Experts of a small language model.
Size: 14 layers, width 128, vocabulary 6482, 27.9M parameters.
Experts: 48 experts in each of 14 layers, a softmax router, a shared expert of 128 neurons.
Training: a variant of SOAP for the experts, 262M tokens, 5444 steps.
Below are experts of layer 2 (counted from 0) of a mixture-of-experts language model. Rows are named gate (a neuron's input weights, with its number), up (a neuron's input weights, with its number), down (a neuron's output weights, with its number) and show model dimensions 0-127. Each number is 500 + 40 x the weight over its row's rms, rounded and kept within 0 to 999. Numbers have three digits each.
Before each expert's rows: "comes before" lists some tokens at least twice as common just after its tokens as in all text. This comes from a sample of Wikipedia text that the model never trained on. Tokens count by the router's weight.

# expert 0
comes before: " the", " a", " his", " an", " her", " its"
gate4:510565462453474476529489523534484538548577493513510529509487450510523569548522492507555514497531535508464505591470501481507519563527491509533498579574470536521470475513457473523533516452478472484497473494547499515451527573506443482468554518503576506556508438560462415518435417538459527516521527449529500451435493506428447486503497597571434441475454509522480489425501496582506530525563
up4:494482522509548537557549495443502607489493466448522431450505593451467450469497467484430461471507493524505484435518485543467451470485492506526520449450487431504544470464524540459552456514547525537479529460439515555529494446471446497602417493491447503494431491491525482485519489507449517485452486490446561463575524533518528495502537402491597504510497543507536441470471477492444460487454
down4:526524500489474477492422615500456461463527468434563474521482536497487473535514449571468522568467518455486590538475599468485505551520473573443483530466607485425447469512464505533494466519474531453491514523500511452522544481525507514584449534508456476504517559518479446462585563450549534524487471443539489555446480498440537504506469476525533500525482489561497515512491462464484492511566

# expert 45
comes before: ",", " of", " and", ".", " in", " to"
gate0:456511452536489450473540537541472529477485528497466555513529495540489496456531514505435526545565481527465427423495482418553512490508385476471503495568430556483414442478461422543491568550510538497515484548568469450499452526531541483527441488570486499497541483534529566510530477491506556528487482573491476489515534493559522506499448549466477508459551498490566428464550453459543476467466
up0:515550462489565529508418517505563440514543469543485462519511533498483470546516492467494537556455436458501518519426546475457466483493574574448535436475526556543517499559471488541462451505455476527493546575437531540440546545479508517488488526484515470453452479442515458493509467451572428459515563503457560480474471497422509534485502519533452485514471514470435513521450543535424437524414
down0:535488469481559482496481512496535569549485476535456471525459507430495571518529523540451549481466455453502440451506539442535470514505416476497485444502498535487403437445440505492527516468532546528516538566459559535492450556473543483465512511543523514474448492554492545473428469544462555454510418497519504508459509535452447625519455512476525572568503518475514460493527452446506518439480

# expert 16
comes before: "==", "===", "The", "-", "=", "In"
gate7:514512560465490530480593485473487446518532506529492509579494479544496546495442478553539475548456520489512553459528483526549493459507486522560496526503438434511492432517441479428441495470429586513507522508454475546487475487520549491455531448526508477521544529521518442432565482496544485507466482524619511489570577498467466511515524449536519423492484477553500586536492470515444466405535
up7:492587556502491524529562534537482497411456490502545494479523469467531519538450515462514479542531564543568508512528485550552506490556472501516401473532510483525494493566433541546592488504476529468490560483525489583555464469530519503498464516498543575513440498525468449487505480475430445490516473394450494476529464520435465528578515511496506491505486526569498478540429518434568548472448
down7:500506556515505564500553579504490535517515491424508496499487532537467545469455472432488493576492513521503498529570507548551600511477480507490470506469489489527462441567553541532569441533511500487458543476531468554558506488484453512392456499553524501484493519502459472440554461453518528536503474545449546541546478476467478575480474499532535560501420443546542546520420516570579485459489

# expert 15
comes before: " |", ",", "\n", ".", " (", ";"
gate0:570523492459500509519521530452566532457510424462404569545524527470492491548413473491493465451523492519511490452564443522481467563465543524487558508461506572527502464563463531523472455484554481522455439469480475475544553496503526492533576547480507469496507508560574470528474543607487477484425499420465508487556488515550491473487481479490476484501555583467562529542567518442489477510467
up0:513523525557517591533570528473440507514487511461522497516578475466516530451476473482510516495533521456505555525422478503513502553528490493545458602491446545523492476440551476534449467580515467517479472449588549500503519502526444483557517485503528483476536592453471566431505593514542527573543550512488531461536471468491537578491520419508484568523500485506451491504457552560470469534498
down0:517428523540524513484484460580520493512530477482504519439590463476520523498403493525519434482529557519486547511452556503524513495546513458478441391427472559442500509485449500488488450553528467466530489527465507473496487482497453500505497527519478529501473473474456550542475520494480563503516468536519459537475462510453559574575460492581491474551498522536471510513495582550537509569641

# expert 47
comes before: " ", " \"", " UTC", "00", " C", " The"
gate0:450499457489445535468519474479450532522480491503485488536571493565534468482532485560502488406574510507475536522517516537592512517485491455473460461523520466465543500570543470497551521478465448552452494528566507523516467547461610455540445449525395510526465488472544414478469540576521471517449551471486451437540527535557475501491487533513472461518414500491535523530464456573498466487475
up0:502539477507542491515494566531527462479486549504529489536448529406483535485466496497465532550485516530520482485500494486406465428480420493515491515542501560512514494415411507491460472513530550430519521489481509512479553508526390569488547572439608491507541509540483574539569494380495505489528507521505511527488431519454456466518511458497566514497550470445506480461527501436494496514549
down0:531527466524443481524532505549580520420527471475446449552510519476484484463533512525483466497489510472537541512510509528406501570467473512527426508432468533624393540527488522521522496495506477533537472409480529502455563482496456458533498506467570518484559550530548572487502490521481540491466485544486509480477545514456477513566512491529492490445492559505600520592483573500498566520512

# expert 46
comes before: " ", " and", " the", " he", " a", " but"
gate3:464537555500515497481522549552426455518471480457543485504399521588464533425481496513580539475472487467498457490457519521514498535522493554476370485540479530562428558527523460506515600491415521466513513484539443434506564534442463519455528523529534510473470497508533498507472519496555561497472536541492425555515514458492459558516495525512506428448527513466533519518456523526561461519524
up3:520485515496506515438466463514550495519538539543514527499544472442502486475494486468445417514479488507512534567502467461537552496484495480540582492490502402478576452447506549525499427472610536556528539491475482544505503440572506499588506493444444498459480489480487493432535490521466445446513447449539573488496436490492541454476507540545450509548437492550448488496565463459435525480434
down3:494495536482505455519466489503525447528450511511478542498469494511478566544553515449420455512516553467514550516535462452519504455529445498527519509538501448524541489483512574552568500535537579501500474492512522522528561478508499636476399509484466557464468470503513486377527466511535475481458483487600487500532520499537427481542472467507437556523501447443528547548474530526398484482510

# expert 22
comes before: "-", "|", "==", "===", "The", "="
gate4:463489601509477546501480467515475496498520552497564510428554519477463451476577511519479508525512527552498479494471491512546482497478488487530458507526482463461456515506556462556494537492519483458467534474483459517543525519622494501613536475408446472453581532481536497407506544519496475484403498490490432447441503494553488524486512558481553480531443520515530410565536568536494510472499
up4:513484473522512540521533544425537562436518408457394525501494503466499546536410523457532483488534489484542549507470541497479522526499507538470474508559465471544538533542487513501530488446523455571503441470527551515446431497422484457422481471572535479490435423496443499545530500491488459511538562504559494578597455493444453470504470505513508430472522516494494473469504444517542489558512
down4:530438595543455526549555605454476470484516452452486566485543517447432517448488458491515458555572486501471460552525561501556429541499474567503493557457525479461545524499471480537491500521545505468492577421471460464501489533527441551498572436498463491570512494531534475527442504533501491547479477459537511421482482516512499484490514538517517455578478522564476516557549493543501536443479

# expert 39
comes before: " The", " He", " In", " It", " This", " She"
gate3:448485518412482453523517405513471461492446467562519558538488507547461536492439550574540532536452530543449495443544476537488432471451444480593522507516499505499510551518553441486502471493534490529479468519556475551480399565519502510550487497466524542515516532462471501488563528496534454569480571501459499500488487518635485534519478473458463463460553557512509457476479517467449482498542
up3:573495487502518552558519557499524554521495452432459470471546465456530502470531496460447520465570489455508484517442504509537526517500543559420467484522594500498505488458444478545573507505489492560506514513459479428511525486452515502392487464471451517505446485567517475474443517514413512450489465473479513477511546514416536515455496511487571469576432418472488540576487473571551486483504
down3:584529494478540557499493578545484507458448498472491528515499484493410458578464487543503523522525521482441520508492456554454461503511434560503467451516542506528509581419473468508451504524540467497437446531484525439498457496535467493487510540486578496533548566444503458464524435496477524499489489518582476427557456560486567429497470493578453415531468461517509538460511477460500504567486

# expert 14
comes before: " the", " a", " his", " be", " birth", " its"
gate4:467490505472494469442516440529551463437468495498514458536478494515439468581523506466524513436563550550565531518493543523446495471485538489392519457429474542452568502503435445444487539532513586462496445502553485485518510511517416516427501599538507531513445478492466517513489465489471502497508485466531487475516496466566517491541521551427516498557577466506552426500481514443485484415495
up4:478498498480479517524520520457491457482485455497437452590481473549458504480504471527495491517477426485500519511546455532459470538494423581498536558511548431511469503500450529505527539413447496493452502528513504476447489476500552493501517416484490461542453524560502511586561607523505505567478559540441515463535564515490525484499448445568476587455580534466568524520498461474560520505446
down4:508511521538437486548479498610474513442509532505554465488525557545533535504530603510529496598537427439533458505524538457505529522547534512500466491467567589406513451500504485422509561578544488498566527505503482453513487532561544454495447522550494482554438464465548527502564481475564495494490458503491526546442485472484483442547477493481452464494483528518525470561481499504436490538481

# expert 17
comes before: "20", "19", "1", "0", "2", "18"
gate3:495450536553549456481429504429470529545534511437476535565570539508483485575531499460582540488534428502458549496544518544473509505452481540496454470506539459492465497495511481474480447480525442579466416544540497548534483551612456503551473538518495513491531441516557443467513510473503517505479498508545476545545510540454499502514527500510535439469513553447506501478585454492416514413455
up3:489482536518528555571471555478586505575501449527532513550501548508536539582469514447517509538527532466507423512479498526540454539495549512549498466523550590474529451449505547392523533444493535499497473553506460445502471591531514504450572489497468502518555478559491518559441492491415558471465424465547500486524477476510494534491555515527443496413512451529468469531511500514469527459472
down3:442520560452514423467505545513564503463491420455477459495546489520527452482524513544440488505480464547487520514531464549484452545553528560443554512461540529539486555468547509479503525474439523434500442572446486452536446484480541507491570462567489482507476585536603509533504508512538523548472505442462543477534495475556430554537487436589487538476487486490464468531544500549500454520554

# expert 2
comes before: " ", " —", " \"", " +", " −", " A"
gate0:503537538521483503560475481544460583503543490473544526541428498507430489558497532500455433487577444557516497545516523559532545450500538511545483568500529491435500497573479488535477571482591411503535529483432556441540429522486519402544450498508536556470478468479548524569483475532470466551490487462474499505478547479515542448501502520444543498458507514549501442498467451511525462568495
up0:511472459471499513471541502442569446507466536492471477466562492504567515442510456470522560528449537490468487431483484451450435528502437512456538445473487493536511493413490477470528432545448578529442435502571442556465524464510487591430552514494458428526510485542487456419508519436529524448523498576540464502537467549485464537490519485558436492535486507470492547505530529472480549453487
down0:480533523468463478476425504550438588510566500457485507498499531484465471545413504644487519513534438551494483535431478506423490502484483526506510537486460508543499512559491409486530497482512540538501479530491463468496526482444536507481506518475542528468453521512485497557386478524477626492515497465593475484579538534457526488455491460439518449524502510541512463510482440475535473507521

# expert 13
comes before: " ", " •", " Born", " List", "20", "19"
gate4:535486501537547485562508479456505441436538473506453527471567541488592554528475511497477524536441463509522538492528526432529478415482549444465449468579560464527539459507541622471449554494511489556475476464457531543514463407505507503536484523476487450509478456521581481529506521503488431505519502424520479460534565558490510511507484479504481546546558428446482496522531501450504424533488
up4:536540523588501529503481526430463465472520511501527512472528515547573539576470470519523548454393473500469516486502515441526518441509495486502461493578543440557571439530523617489468574544483460564473478506497508498500435457562495473563466497520503457496477514498557491455504482547515466502472499446514445408450541533489458462495483514502479500509570453411534532486460468501495433544522
down4:431518468464420560459571527553509529465486467482525552438519451478543516522530482528455525568453537486551484461488534548498549542486520491404467496504485527497465528453552445502511446564524494490545502454524512532401484488421492446507520501508476496470523419509456440507467514599494464557524517564407514473493500476497569518529522443487442413515540448447488476493489466530558501519494